From a checkpoint of a small mixture-of-experts model trained on Wikipedia.
Size: 9 layers, 43.1M parameters.
Below are experts of layer 5 (counted from 0) of a mixture-of-experts language model. Rows are named router (the router's row for the expert), gate (a neuron's input weights, with its number), up (a neuron's input weights, with its number) and show model dimensions 0-255. Each number is 50 + 15 x the weight over its row's rms, rounded and kept within 0 to 99.
After each expert's rows: "gets" lists some tokens that make up at least twice as much of what it gets as of all text. This comes from a sample of Wikipedia text that the model never trained on. Tokens count by the router's weight.

# expert 81
router:56 70 39 28 45 46 37 42 35 46 50 61 43 30 46 88 46 20 34 59 54 58 45 31 29 41 56 54 43 39 68 55 39 41 51 72 66 42 29 57 39 54 25 43 40 83 57 14 46 54 48 43 45 51 59 36 73 64 56 62 68 59 52 58 80 56 53 40 58 83 51 61 24 51 35 45 21 41 67 47 39 79 19 48 29 22 56 57 50 33 39 65 44 49 47 33 57 55 71 41 46 58 20 47 51 75 36 50 52 51 63 47 35 29 45 37 35 63 42 74 49 42 26 53 24 62 20 64 45 44 36 59 70 58 47 62 38 46 56 56 56 58 82 69 57 48 45 56 49 05 60 74 61 51 38 36 64 38 31 39 90 80 49 30 69 31 49 67 14 50 70 51 45 47 65 41 63 37 49 47 40 41 21 52 57 44 35 38 48 48 25 68 50 49 73 45 76 51 41 51 56 49 60 32 51 51 60 62 77 65 49 63 55 65 68 57 49 36 22 25 65 59 96 46 31 52 54 55 55 39 70 63 49 61 36 67 79 39 64 45 43 69 49 65 57 70 25 61 47 50 49 58 72 44 52 66
gate0:46 54 25 70 42 59 44 72 53 47 96 46 55 88 49 51 53 67 64 48 51 39 61 43 29 28 63 65 48 75 52 48 45 48 58 23 37 58 38 48 73 65 50 54 82 48 48 38 51 86 50 62 33 71 49 37 53 49 51 47 56 45 80 64 66 55 84 62 52 32 35 37 30 52 48 53 47 69 44 58 78 20 26 59 42 73 65 36 48 33 23 67 46 50 59 44 66 61 58 60 36 22 53 84 31 55 60 75 52 65 76 32 46 39 64 62 33 71 50 68 38 56 77 37 72 42 71 33 46 45 59 54 51 43 45 62 56 45 76 60 58 52 64 52 37 55 35 29 46 35 27 77 56 11 30 38 44 63 24 35 90 37 58 44 42 43 25 51 35 57 60 52 72 29 49 13 66 53 48 55 52 55 34 35 51 62 43 40 58 62 38 19 48 66 50 67 71 43 44 43 57 56 45 39 31 61 39 37 51 54 73 42 58 44 49 04 35 58 49 51 48 35 39 66 36 63 32 32 62 70 59 55 49 68 47 45 35 30 59 59 53 51 65 26 32 41 55 54 48 56 51 27 70 68 54 54
up0:27 44 46 41 38 48 62 46 53 72 64 79 67 76 69 44 28 77 81 37 24 48 35 49 51 70 64 34 77 37 50 64 38 35 72 60 49 48 66 32 48 60 52 50 35 56 70 48 57 49 42 40 62 29 72 66 51 44 60 69 68 24 22 61 47 59 51 53 53 35 36 61 53 62 76 45 43 61 56 54 24 54 52 46 71 56 60 53 49 61 55 65 68 44 44 49 48 57 58 59 52 24 64 69 58 42 39 54 41 39 81 49 49 24 51 30 43 41 55 84 52 47 53 67 41 21 60 55 48 55 57 38 38 37 82 65 59 70 54 73 54 42 48 47 33 23 86 36 38 60 44 46 35 52 01 38 44 45 60 58 60 51 42 38 57 36 31 47 35 29 62 36 54 21 52 38 57 39 58 27 58 25 40 23 72 59 84 46 66 29 25 41 44 55 42 44 44 33 49 57 61 18 51 37 38 54 45 37 45 41 77 52 38 37 36 45 68 57 33 92 41 61 12 34 56 42 49 58 83 76 71 57 39 49 54 49 27 53 55 40 33 36 61 57 36 53 52 52 66 37 79 23 61 53 34 62
gets: ";", "\n", "|", " ", " |", "2"

# expert 27
router:58 62 35 59 52 49 60 48 29 50 57 40 54 51 32 59 68 31 50 24 61 76 66 50 40 47 56 53 64 42 79 73 47 37 46 56 66 52 58 49 61 64 59 46 36 75 50 42 50 54 65 47 22 49 46 28 63 60 59 70 52 68 69 78 66 74 77 64 63 50 53 42 40 69 45 58 38 59 71 36 45 76 32 50 35 50 47 71 21 53 61 60 47 53 36 53 42 30 68 48 71 43 30 63 66 51 53 53 69 68 71 68 61 96 65 64 40 50 67 67 51 29 58 49 65 52 18 59 43 42 19 75 66 54 48 46 39 46 62 49 71 30 52 78 28 47 63 64 52 28 59 62 69 47 52 59 38 39 54 28 57 59 38 62 36 26 66 58 28 45 78 58 47 52 59 47 64 49 47 46 57 77 45 48 58 58 46 41 79 37 49 59 67 44 44 55 58 50 33 37 45 74 83 58 54 48 69 60 46 51 44 87 51 47 72 58 34 50 31 58 47 56 68 41 39 40 52 54 38 83 61 75 23 60 55 47 99 47 94 30 56 60 57 65 69 72 33 52 19 63 25 49 48 46 72 74
gate4:53 41 59 49 92 41 56 35 55 70 32 50 41 37 57 43 15 46 35 47 51 45 59 58 26 58 12 56 59 77 58 66 49 54 66 54 56 74 56 49 49 64 62 32 37 61 53 60 64 47 77 70 49 35 53 49 70 51 51 35 46 49 44 36 27 71 53 30 44 48 25 72 65 72 47 48 39 72 43 55 58 39 42 38 58 70 59 45 10 32 37 55 48 67 41 45 10 33 55 51 68 28 33 63 77 52 35 59 47 41 35 79 50 13 69 60 54 38 29 58 43 57 56 39 51 64 68 60 58 58 30 47 75 57 34 52 27 57 66 47 70 47 61 30 39 63 39 66 42 61 71 63 64 50 58 52 39 48 74 50 32 54 55 54 25 43 42 67 38 65 46 61 66 47 47 53 46 30 48 42 44 77 19 34 65 26 39 43 54 53 56 64 61 39 29 61 46 31 53 51 36 63 49 55 87 07 33 49 78 38 27 74 38 48 53 64 56 31 53 27 37 67 32 51 57 87 48 40 65 71 27 48 32 55 54 25 43 61 44 38 49 27 66 40 43 53 60 29 68 52 32 18 35 33 70 56
up4:21 40 60 59 40 60 55 61 47 66 63 64 75 48 53 45 64 70 63 60 25 48 52 42 43 43 72 47 47 75 48 17 26 80 50 36 53 37 33 62 51 53 67 32 45 55 47 66 60 60 35 14 58 63 72 46 31 85 53 40 83 61 37 35 50 69 35 53 45 45 58 73 50 39 92 53 61 30 48 62 56 35 71 41 77 41 38 42 47 49 56 44 41 64 53 41 72 59 41 52 59 56 60 34 46 47 53 38 41 29 13 39 51 75 66 45 65 72 56 21 81 38 60 29 47 46 68 44 46 49 66 38 57 40 33 72 78 57 55 58 60 84 49 47 53 82 80 48 40 53 36 62 52 77 62 50 33 43 67 40 36 67 43 59 43 50 44 46 44 55 50 45 37 42 41 36 73 52 60 14 47 45 71 61 45 36 75 65 52 42 64 49 51 80 61 57 67 77 72 50 46 73 30 52 32 58 69 31 66 48 53 62 85 59 25 51 57 27 58 41 49 36 54 87 42 64 50 37 61 24 44 27 75 59 72 48 65 54 48 39 51 51 37 47 26 28 47 44 67 47 54 71 55 66 34 47
gets: " was", " is", " be", " were", " are", " not"

# expert 37
router:47 57 52 50 53 43 64 57 44 52 51 61 76 45 42 54 63 26 65 32 30 61 59 35 43 70 58 50 40 46 58 52 34 32 62 52 55 59 59 62 63 48 57 51 20 50 44 35 40 48 59 40 35 60 46 37 48 68 71 69 64 51 63 79 84 68 65 40 72 71 60 45 40 66 56 63 33 52 79 46 62 61 30 36 36 50 49 83 33 44 53 56 49 41 43 40 35 24 55 45 58 51 29 51 77 52 76 53 77 63 53 67 59 72 41 50 44 48 63 52 62 50 43 74 64 65 31 62 14 40 32 50 46 41 75 65 37 55 60 47 57 34 57 50 19 40 82 78 46 29 36 43 54 65 41 78 29 29 57 38 57 58 49 60 50 49 46 56 41 39 47 61 65 32 43 48 57 25 47 48 42 87 40 49 70 58 28 44 71 34 29 57 61 45 49 59 74 53 31 62 37 69 68 67 69 56 62 65 36 51 31 90 45 34 61 44 72 61 16 67 46 58 65 54 26 64 73 32 65 86 46 70 41 65 57 47 53 14 82 35 25 74 53 59 76 69 41 67 37 58 26 52 29 39 55 74
gate1:25 45 39 60 51 71 55 76 37 54 37 63 71 42 42 43 39 54 85 43 46 37 76 56 46 36 72 48 17 35 69 42 42 58 30 52 55 44 58 51 62 64 40 45 45 45 41 36 43 37 35 52 62 36 46 67 52 71 44 35 41 30 39 47 59 55 38 28 68 56 46 61 60 33 58 82 29 55 61 60 41 75 11 76 41 67 63 65 47 61 34 38 34 27 55 44 57 12 39 42 23 48 64 64 37 70 38 36 81 66 67 55 58 38 38 48 48 53 47 47 57 65 43 47 68 58 53 59 36 14 57 50 46 39 44 63 42 48 68 77 56 49 73 73 47 97 53 46 44 65 59 69 33 28 26 61 40 70 53 36 68 47 41 55 63 53 83 78 44 51 59 69 63 56 51 59 58 35 79 53 56 32 78 70 63 31 40 56 62 44 57 54 56 62 74 37 49 71 40 74 36 43 53 70 39 47 60 08 32 32 31 43 76 41 46 49 48 62 43 49 21 45 54 73 64 54 54 34 43 54 37 49 30 59 71 53 53 43 46 62 26 47 61 76 53 53 39 51 56 51 66 31 51 68 05 69
up1:61 55 58 60 27 35 37 55 35 61 54 58 22 34 34 49 54 51 57 61 56 61 36 21 53 59 38 73 37 49 31 39 58 31 35 14 34 53 43 46 26 38 67 52 55 52 52 49 45 80 57 35 49 43 43 57 52 45 48 28 81 52 66 42 50 74 26 60 76 63 57 88 40 77 42 61 49 06 50 68 20 60 48 48 21 41 69 67 16 44 69 53 57 63 64 23 34 62 21 33 52 39 41 43 54 41 52 60 50 50 65 59 54 57 64 29 48 56 53 41 61 63 47 47 57 43 46 47 36 60 56 40 47 55 83 60 76 63 55 64 25 58 63 43 81 41 92 53 36 47 32 46 54 66 36 34 59 35 49 74 60 63 64 68 59 40 59 23 53 71 52 59 54 65 25 49 48 47 48 48 25 32 39 66 54 72 56 37 48 21 40 44 40 57 59 50 58 64 73 44 52 33 53 41 21 52 33 41 60 69 51 28 32 45 65 44 61 57 50 61 81 48 50 55 46 41 35 62 70 30 24 67 73 70 33 60 76 33 51 29 40 70 53 60 60 73 64 66 29 65 76 45 80 48 71 40
gets: " as", " in", " was", " such", " its", " became"

# expert 92
router:59 68 46 18 52 41 43 29 27 46 39 51 64 28 58 69 68 35 52 36 65 60 33 41 38 61 36 38 31 28 68 42 28 52 47 55 59 48 27 44 41 28 22 36 40 77 55 36 51 49 68 38 30 16 42 40 67 56 50 56 68 59 58 54 65 47 50 54 56 77 78 65 20 40 23 51 35 47 75 61 36 80 50 58 44 54 48 82 37 48 65 36 24 31 51 61 31 62 22 35 58 58 37 48 48 35 45 39 50 38 80 65 43 34 52 63 47 32 44 43 38 07 64 55 47 67 54 71 62 36 27 73 78 42 45 50 32 58 49 34 23 39 43 50 64 42 57 59 73 34 47 34 42 84 34 39 59 61 43 48 78 65 48 28 51 53 55 50 39 54 54 63 60 28 61 61 51 61 65 41 52 42 40 70 51 39 61 38 45 72 47 59 53 37 89 64 77 69 67 36 56 59 71 46 38 69 57 63 34 48 43 69 51 48 65 47 66 66 10 44 51 29 61 60 41 60 57 34 22 54 65 65 48 64 48 55 54 35 76 34 53 64 49 69 54 64 13 46 36 68 44 33 47 33 56 78
gate0:61 64 44 68 45 62 61 28 29 73 69 55 39 36 09 56 53 28 40 54 48 56 35 56 55 53 33 19 60 31 46 49 25 48 47 34 22 47 45 55 58 48 38 46 12 71 82 63 52 64 52 71 41 37 31 23 32 47 41 56 26 43 66 46 59 36 51 46 61 69 58 52 35 34 41 50 38 50 83 68 37 27 44 25 42 66 29 82 46 49 53 43 40 56 61 64 61 56 34 46 41 43 45 80 57 28 60 65 49 46 61 30 58 51 26 75 56 30 55 33 50 27 66 50 79 38 52 49 46 25 45 59 50 58 48 58 63 42 20 34 51 37 65 41 41 53 48 32 52 50 40 51 53 59 59 45 53 62 67 18 29 30 50 56 70 37 53 42 30 32 65 57 72 46 58 42 50 42 53 43 51 54 52 56 43 67 67 28 45 60 42 74 75 26 76 15 62 53 60 54 46 41 79 51 24 65 48 34 36 50 59 62 86 43 55 59 59 73 27 44 57 21 52 37 48 53 75 25 50 65 62 51 50 49 32 53 56 30 61 22 56 35 57 11 53 71 36 55 39 56 43 81 47 19 43 69
up0:48 55 58 42 44 45 45 71 51 24 32 69 38 46 66 73 41 55 68 41 30 50 67 74 63 74 43 59 52 49 70 63 74 39 35 58 57 36 68 58 27 47 70 69 61 59 45 60 41 63 56 26 43 41 73 37 61 44 41 48 63 69 40 71 71 62 50 40 52 58 54 73 39 67 77 24 69 35 46 37 43 71 42 68 56 21 57 59 55 35 58 53 68 59 36 38 96 41 69 41 53 61 33 43 60 47 63 42 34 31 33 73 23 72 55 47 32 46 59 67 52 80 62 65 20 42 40 41 40 53 51 44 27 72 32 46 64 36 72 56 64 62 40 56 39 71 65 44 42 13 42 49 41 36 43 62 52 33 35 93 44 63 55 68 67 63 41 85 47 61 51 37 42 42 36 55 71 75 47 60 57 41 51 37 54 50 52 55 47 23 51 64 33 50 52 73 22 39 35 40 49 24 78 54 63 52 67 42 52 64 68 81 49 52 47 70 38 33 28 49 37 48 68 61 42 42 34 38 38 41 30 74 76 62 60 40 76 59 41 64 69 56 72 67 59 53 76 45 34 38 51 39 67 75 79 49
gets: " |", " ", ";", "|", ")", " Candidate"

# expert 34
router:64 72 44 39 54 67 56 47 29 47 55 41 44 32 41 93 58 40 63 30 71 71 39 35 60 79 51 27 37 60 58 58 51 50 36 76 50 50 40 46 50 25 17 50 07 66 45 59 60 25 63 46 32 49 32 57 69 51 36 80 40 41 28 63 48 56 48 57 57 62 69 51 28 66 26 46 25 51 73 60 50 76 30 71 55 48 47 37 47 26 38 47 17 33 32 47 43 29 35 42 60 58 27 65 51 45 58 49 66 67 53 45 33 28 57 55 31 34 48 49 39 43 69 29 38 61 28 81 49 39 36 57 53 31 51 50 24 66 63 46 55 37 67 66 60 43 52 63 57 28 37 66 59 73 53 38 44 67 38 23 74 50 24 66 50 41 39 70 26 33 70 60 66 53 70 49 51 67 48 62 64 59 51 74 53 29 43 55 53 49 45 59 51 17 67 42 38 52 40 35 73 71 72 47 55 59 47 71 47 42 25 84 56 56 53 37 44 53 00 62 50 44 48 48 43 52 55 42 64 63 61 67 30 60 49 51 48 45 51 43 52 61 58 60 57 80 31 61 35 61 50 36 47 28 46 74
gate3:75 68 32 52 50 77 37 73 33 25 43 43 38 36 24 54 33 19 33 39 46 42 49 65 62 50 55 56 11 58 38 55 52 33 55 55 84 27 46 48 38 55 77 72 76 43 53 46 70 47 53 46 43 50 81 51 31 65 52 33 44 59 58 47 63 56 49 42 25 43 92 56 42 41 37 39 58 18 43 48 37 49 57 63 57 59 38 40 50 46 39 60 60 50 71 55 52 71 70 27 54 53 54 41 36 69 34 33 46 29 84 72 32 49 56 76 90 60 43 80 59 60 41 54 31 59 43 21 59 54 47 62 48 55 39 66 30 48 59 46 75 63 46 40 39 52 62 47 38 55 57 44 39 62 43 49 55 47 36 78 38 29 31 43 67 66 50 42 62 53 56 30 55 64 00 48 69 55 74 49 55 61 45 42 55 45 62 23 46 53 57 50 43 62 58 99 48 42 55 49 38 27 52 48 30 62 51 63 58 44 50 43 50 30 48 84 67 52 32 24 24 48 46 77 46 75 56 60 42 41 34 46 70 69 18 42 52 27 53 70 62 60 54 44 37 35 59 52 79 52 57 25 54 65 49 61
up3:56 75 31 50 74 65 84 36 45 43 57 55 54 40 40 58 58 43 63 44 64 32 39 71 63 62 43 31 53 57 42 32 70 56 47 93 44 26 69 44 38 40 59 39 26 39 63 46 42 31 34 59 80 52 32 73 26 39 65 34 41 41 28 52 46 52 39 36 48 42 65 35 52 66 43 60 51 76 66 55 35 77 46 70 84 62 70 47 62 63 31 41 35 40 64 65 35 34 45 44 50 53 66 38 54 48 57 40 88 46 62 38 39 33 36 67 43 31 62 19 61 12 59 36 56 56 64 58 61 57 61 41 32 42 38 23 22 53 52 45 58 54 67 52 50 25 61 44 47 54 42 51 35 61 58 35 32 61 38 58 31 55 40 43 42 52 47 46 48 30 73 50 68 45 58 49 45 56 40 64 61 83 68 43 39 28 38 59 29 43 42 47 57 52 58 70 46 54 27 37 61 84 89 42 77 61 50 63 50 29 69 54 50 14 46 47 54 48 50 65 42 59 41 30 64 59 87 29 59 38 63 33 24 43 42 27 43 43 61 52 12 53 54 75 60 70 13 56 33 79 47 47 33 58 51 40
gets: ":", " |", "-", "=", ")", " it"

# expert 122
router:64 74 50 50 44 67 57 66 25 29 43 28 37 46 19 64 62 46 52 22 67 79 56 44 56 53 60 36 62 27 65 63 43 53 51 41 63 65 64 68 27 53 36 51 20 74 47 54 67 54 59 59 32 67 48 23 63 66 56 70 52 60 79 76 65 62 59 69 63 73 51 48 43 60 33 60 51 29 57 46 56 63 33 53 34 39 54 49 19 35 62 62 36 56 57 42 39 46 41 59 50 73 13 50 64 55 58 47 71 69 63 42 69 78 54 59 51 38 36 63 71 35 74 70 56 42 34 43 45 32 43 68 65 58 40 71 26 32 54 69 67 38 62 85 61 54 67 88 55 06 46 46 59 53 61 61 49 56 49 26 57 52 54 56 60 43 50 43 48 53 73 47 55 42 28 44 43 55 44 41 58 51 28 45 54 80 55 50 55 48 44 59 45 62 33 54 50 73 53 61 54 52 68 57 48 65 56 59 21 57 41 72 55 70 53 43 52 52 25 55 56 62 62 68 39 53 90 29 32 56 72 65 51 53 67 46 99 63 76 41 61 51 54 39 64 48 40 50 20 32 15 52 64 40 75 80
gate0:37 54 56 65 24 61 37 25 41 67 31 48 48 72 37 39 38 62 63 57 70 33 32 59 24 56 40 15 44 65 64 54 73 52 77 61 70 53 54 28 69 50 53 44 27 43 66 42 52 41 41 26 76 63 59 47 67 74 55 48 71 56 40 61 61 47 65 73 24 37 57 27 46 70 37 33 55 53 25 28 57 74 55 58 72 51 68 55 65 40 83 91 58 58 43 52 34 32 49 52 30 65 54 64 40 41 41 45 49 49 76 65 56 51 58 52 41 96 68 69 74 36 81 69 68 51 56 00 38 31 61 47 41 50 36 61 33 41 75 86 38 52 48 49 53 61 54 47 50 62 27 95 44 55 33 71 48 34 58 51 46 47 39 42 56 32 52 58 48 35 25 42 71 43 47 26 58 50 38 39 46 44 53 61 31 53 69 56 26 37 27 45 31 42 41 57 30 53 47 40 47 63 54 41 49 39 29 39 44 56 60 25 51 54 44 66 47 35 46 09 48 60 48 57 50 48 63 53 69 24 50 54 52 60 64 57 49 37 75 31 48 31 37 28 61 60 68 55 26 57 34 44 61 53 60 55
up0:66 72 20 41 00 62 62 25 29 37 48 77 37 34 48 51 58 54 56 54 36 38 17 53 43 45 61 35 56 59 35 74 43 36 47 43 28 82 63 66 62 42 37 78 58 54 45 54 38 52 65 31 58 60 62 51 63 70 50 59 56 78 58 46 52 47 75 26 43 55 22 60 66 43 52 61 38 47 22 26 74 66 54 44 51 36 48 40 45 42 23 53 57 56 56 35 45 44 21 38 48 51 57 38 93 32 49 44 44 41 38 46 62 52 61 50 49 38 51 76 56 36 76 62 57 70 70 40 51 62 75 52 34 66 54 57 46 59 26 69 61 29 48 25 55 47 60 61 42 69 66 34 27 28 53 71 48 71 74 26 28 33 40 54 64 56 47 51 44 41 53 42 36 55 35 77 27 52 56 66 51 53 60 27 79 56 36 51 81 48 53 64 62 70 44 39 51 82 33 63 42 33 74 41 39 59 26 27 28 39 51 38 41 48 51 52 72 30 53 37 66 35 30 85 36 50 42 44 63 48 63 36 86 44 50 67 29 62 55 67 54 43 37 34 55 51 65 35 56 35 61 30 56 55 51 59
gets: " to", " which", " that", " not", " would", " who"

# expert 125
router:53 46 58 53 54 62 42 53 23 52 54 38 44 39 60 74 57 31 56 66 39 75 32 34 60 78 67 39 38 62 57 53 28 66 33 73 32 38 43 40 50 26 29 29 25 80 63 24 45 51 61 45 27 42 39 35 82 44 28 41 67 57 48 74 63 44 64 71 63 82 73 61 33 64 22 52 30 60 67 50 57 52 31 47 25 55 56 41 24 29 64 60 37 39 43 57 50 65 27 43 62 62 38 60 40 61 57 43 52 56 69 42 44 45 76 39 53 15 43 55 42 43 59 40 33 39 53 52 72 30 45 57 63 56 49 58 07 51 74 28 40 44 76 66 52 60 56 43 53 30 40 71 61 68 53 54 41 63 36 43 63 41 50 31 79 40 34 37 44 54 35 67 68 44 59 42 88 60 50 60 45 43 49 63 51 61 40 33 62 54 46 52 55 33 63 44 57 72 67 53 48 47 36 49 47 64 47 70 72 48 33 70 52 25 51 44 24 44 00 42 47 59 96 46 19 58 77 39 47 53 53 40 34 58 66 47 56 43 64 48 67 69 59 57 57 63 34 57 40 65 54 60 65 36 42 68
gate0:60 17 53 65 77 49 48 65 42 60 44 47 33 58 64 63 56 47 53 84 27 59 40 51 62 82 71 37 53 76 57 56 76 45 42 62 45 34 38 28 57 78 23 77 45 43 69 68 63 54 29 74 72 49 26 23 68 53 59 38 43 45 27 50 51 66 44 56 36 63 43 62 51 70 48 71 47 40 36 29 49 44 29 47 37 55 43 77 45 16 52 62 56 31 46 40 46 58 43 87 69 42 59 61 53 70 51 42 59 35 27 44 69 59 27 71 41 33 63 38 53 58 59 44 59 32 43 43 58 43 31 22 40 64 31 48 20 64 46 30 61 55 56 60 41 68 68 51 40 52 76 74 38 70 44 62 47 66 31 48 46 28 72 32 70 52 54 27 38 45 52 55 54 38 41 35 65 24 42 45 45 29 67 82 37 69 51 68 45 74 66 47 62 59 52 55 42 25 51 51 35 50 32 47 71 51 70 47 66 57 31 75 44 98 83 58 16 28 49 57 20 64 59 73 59 54 58 52 43 44 54 46 55 42 50 42 55 60 41 34 53 45 40 44 58 33 67 55 44 67 79 73 50 43 60 53
up0:34 54 36 40 62 59 46 30 46 46 63 49 57 65 61 46 55 50 61 40 59 50 21 21 53 59 37 64 62 58 53 65 36 57 52 47 57 56 72 53 49 51 60 45 46 54 45 58 23 69 52 60 28 54 40 45 63 41 25 36 43 62 67 54 31 44 59 50 85 45 67 42 61 41 36 37 65 36 56 49 05 52 48 45 56 31 93 56 49 39 73 46 46 48 83 34 35 69 34 50 46 49 58 35 57 46 47 35 50 63 68 74 34 46 75 56 31 56 50 45 62 41 45 49 43 63 56 52 61 31 68 46 52 51 69 26 54 72 41 27 45 35 32 20 55 71 65 65 54 60 49 44 70 28 63 42 73 37 59 21 75 68 54 64 08 59 62 57 56 87 57 39 59 50 53 47 43 55 56 77 56 47 43 76 48 45 47 52 37 60 76 70 15 26 42 43 26 13 60 17 44 55 51 42 55 51 19 74 58 67 89 07 43 57 33 35 68 55 57 56 73 76 71 61 45 59 32 62 43 30 43 41 52 58 41 63 79 66 45 36 69 48 64 67 47 31 44 50 31 42 43 33 60 64 44 59
gets: " ", "-", " (", " /", "2", "\n\n"

# expert 11
router:44 52 22 23 45 53 24 38 46 29 50 54 46 34 33 66 91 12 44 45 56 49 51 27 52 52 53 48 41 53 52 63 40 28 36 54 71 57 42 46 48 59 40 38 34 60 46 23 46 52 41 42 17 68 43 45 78 57 57 44 48 50 65 75 60 60 52 62 96 78 56 57 16 75 44 64 18 42 77 52 40 70 39 53 51 31 66 52 45 25 37 70 37 50 46 34 35 37 50 48 38 66 34 69 38 59 48 52 46 46 49 45 53 69 47 50 52 52 49 73 48 45 45 46 57 37 45 49 46 49 27 71 81 58 53 60 00 71 65 62 46 41 61 53 44 50 49 75 38 27 41 48 44 44 49 44 64 36 42 36 88 45 49 37 49 40 39 52 53 51 59 57 56 43 57 28 69 43 43 50 44 45 53 68 55 50 34 53 78 59 24 54 45 47 43 50 71 59 62 64 70 60 68 46 66 58 61 79 61 63 42 54 56 32 77 47 64 44 02 44 46 47 94 57 35 45 61 57 43 58 66 80 37 74 48 59 72 35 55 39 37 89 32 83 67 46 45 52 47 30 33 42 69 43 55 57
gate0:36 33 24 40 66 45 51 39 44 62 28 60 23 54 59 46 41 72 39 52 37 54 45 66 59 23 20 51 68 44 62 72 63 90 31 59 32 55 49 57 44 43 34 79 32 62 65 47 39 35 45 26 25 59 52 65 61 51 63 47 56 64 50 56 36 45 58 59 77 35 55 48 59 39 22 61 67 72 54 53 60 51 85 69 33 43 58 67 44 71 38 36 47 47 63 60 33 33 48 72 37 57 67 85 72 33 40 24 48 51 73 55 39 42 33 38 60 67 65 34 39 45 50 65 49 45 52 41 41 52 69 51 50 64 40 54 22 24 30 69 60 46 66 56 65 45 57 46 45 59 36 53 44 46 52 25 50 53 43 43 34 47 62 39 54 50 64 32 46 63 60 06 48 20 73 67 37 27 55 63 56 41 50 41 54 04 35 59 61 65 53 41 59 29 52 31 36 76 49 33 77 75 63 63 68 66 60 22 36 54 63 41 36 63 59 38 36 60 45 86 72 28 33 61 32 53 47 84 55 43 63 76 31 41 49 44 35 52 50 46 37 31 42 61 65 54 63 66 60 45 27 20 39 29 49 55
up0:61 65 47 59 36 42 63 44 43 49 71 31 38 52 34 43 18 21 34 39 31 59 50 41 41 46 89 54 48 55 58 39 66 33 66 49 77 37 42 40 40 56 45 28 44 45 44 62 58 88 65 72 82 32 45 24 63 67 37 37 58 42 34 62 66 56 22 25 27 52 57 41 58 50 40 41 44 12 19 19 66 59 39 46 58 39 46 55 47 47 61 59 55 63 45 59 66 79 58 34 75 59 35 23 47 82 51 33 58 51 35 40 61 60 77 65 46 49 26 25 40 72 25 44 25 57 23 59 50 49 39 55 55 41 59 49 47 38 59 52 46 35 48 38 74 56 43 70 56 26 73 61 61 28 30 46 33 52 54 62 73 74 38 57 62 49 44 54 48 44 40 42 59 58 31 58 57 67 45 24 58 55 28 58 39 63 51 30 47 36 46 54 38 77 66 50 24 08 59 54 30 18 20 08 35 19 52 49 67 62 58 51 48 63 49 69 62 59 38 47 40 72 67 54 49 66 39 58 59 45 73 52 69 73 52 54 61 52 54 33 57 33 50 32 36 53 52 42 54 67 48 50 54 47 24 54
gets: "0", "2", "1", "3", "4", "8"

# expert 21
router:53 60 48 21 30 44 35 53 45 60 44 69 35 49 51 77 57 41 43 54 55 59 39 23 35 52 53 58 54 39 76 52 36 39 53 69 66 42 25 40 42 61 31 43 47 89 51 09 79 37 64 32 30 31 66 34 83 62 45 70 60 67 61 51 52 61 36 56 56 85 71 61 27 46 43 37 25 31 61 42 52 82 30 51 20 21 45 63 44 38 47 74 55 53 49 54 56 57 55 36 54 44 31 52 54 54 61 55 33 39 46 52 41 36 33 44 40 64 42 78 50 49 29 47 25 48 16 68 47 37 28 55 51 58 52 61 27 70 54 53 49 54 62 38 65 64 46 68 65 05 50 74 59 56 35 45 57 65 35 41 84 46 41 41 55 33 58 79 25 68 79 46 32 58 43 41 68 39 63 60 45 40 27 62 65 54 58 48 45 45 37 68 55 43 57 36 64 61 44 49 54 47 53 22 36 52 66 75 64 51 35 63 54 61 76 62 56 46 25 08 41 50 90 63 35 63 45 51 44 59 54 73 43 59 35 77 53 43 68 38 46 56 66 49 67 76 41 41 53 29 55 41 53 45 62 75
gate5:17 53 62 36 50 44 24 55 50 42 46 72 45 50 61 21 47 74 34 74 34 33 70 34 55 64 44 35 91 48 43 53 48 69 56 74 65 40 71 36 49 71 62 17 63 43 39 41 80 48 64 43 42 11 48 67 57 52 44 43 64 72 63 45 62 57 57 58 61 60 42 61 49 59 26 61 55 33 39 50 79 96 53 42 48 57 36 49 46 29 89 91 70 78 36 92 58 56 63 48 33 56 48 54 56 53 76 21 42 55 33 52 53 62 51 55 54 36 61 51 32 51 50 46 31 53 44 59 41 52 28 30 60 47 39 31 49 37 66 60 32 49 55 59 42 67 36 51 61 51 61 40 27 36 53 56 47 45 58 15 40 41 36 27 59 26 64 39 70 74 34 45 41 47 27 39 66 34 55 47 24 35 59 42 38 26 37 49 65 47 33 20 45 41 60 41 46 27 59 44 60 50 52 58 52 59 39 39 94 48 78 63 23 47 66 60 35 59 44 23 60 45 53 27 46 36 38 50 61 52 43 53 50 56 58 48 56 32 75 73 42 48 55 45 42 64 60 28 56 37 46 37 57 60 75 35
up5:89 48 57 71 47 55 39 47 21 86 37 57 63 41 52 26 97 56 27 52 40 51 35 57 35 08 39 36 48 47 23 55 66 67 35 61 54 57 55 37 30 50 47 74 65 59 41 60 42 56 53 23 48 58 54 55 58 72 53 22 48 45 72 62 47 45 72 46 14 64 51 51 44 51 56 59 33 73 27 53 68 33 48 87 67 46 31 48 57 46 57 40 53 62 69 49 44 42 51 76 60 46 42 46 73 51 40 30 61 26 49 62 63 41 33 60 77 56 68 31 45 36 47 47 48 46 50 17 69 42 59 45 53 69 65 31 34 44 28 58 63 39 42 52 88 63 50 53 38 67 48 55 50 42 21 11 82 64 44 53 50 44 52 34 53 55 56 40 68 48 25 41 54 52 74 49 42 34 55 57 57 47 54 44 49 46 37 39 33 64 46 56 40 66 55 61 64 78 54 57 53 52 56 36 37 73 56 73 22 34 51 64 41 66 54 74 68 59 52 22 50 59 66 81 45 64 44 51 35 61 54 68 54 58 78 66 58 48 56 40 68 38 52 72 27 23 32 22 49 40 80 48 35 27 45 66
gets: " ", "–", ";", "|", "2", " |\n"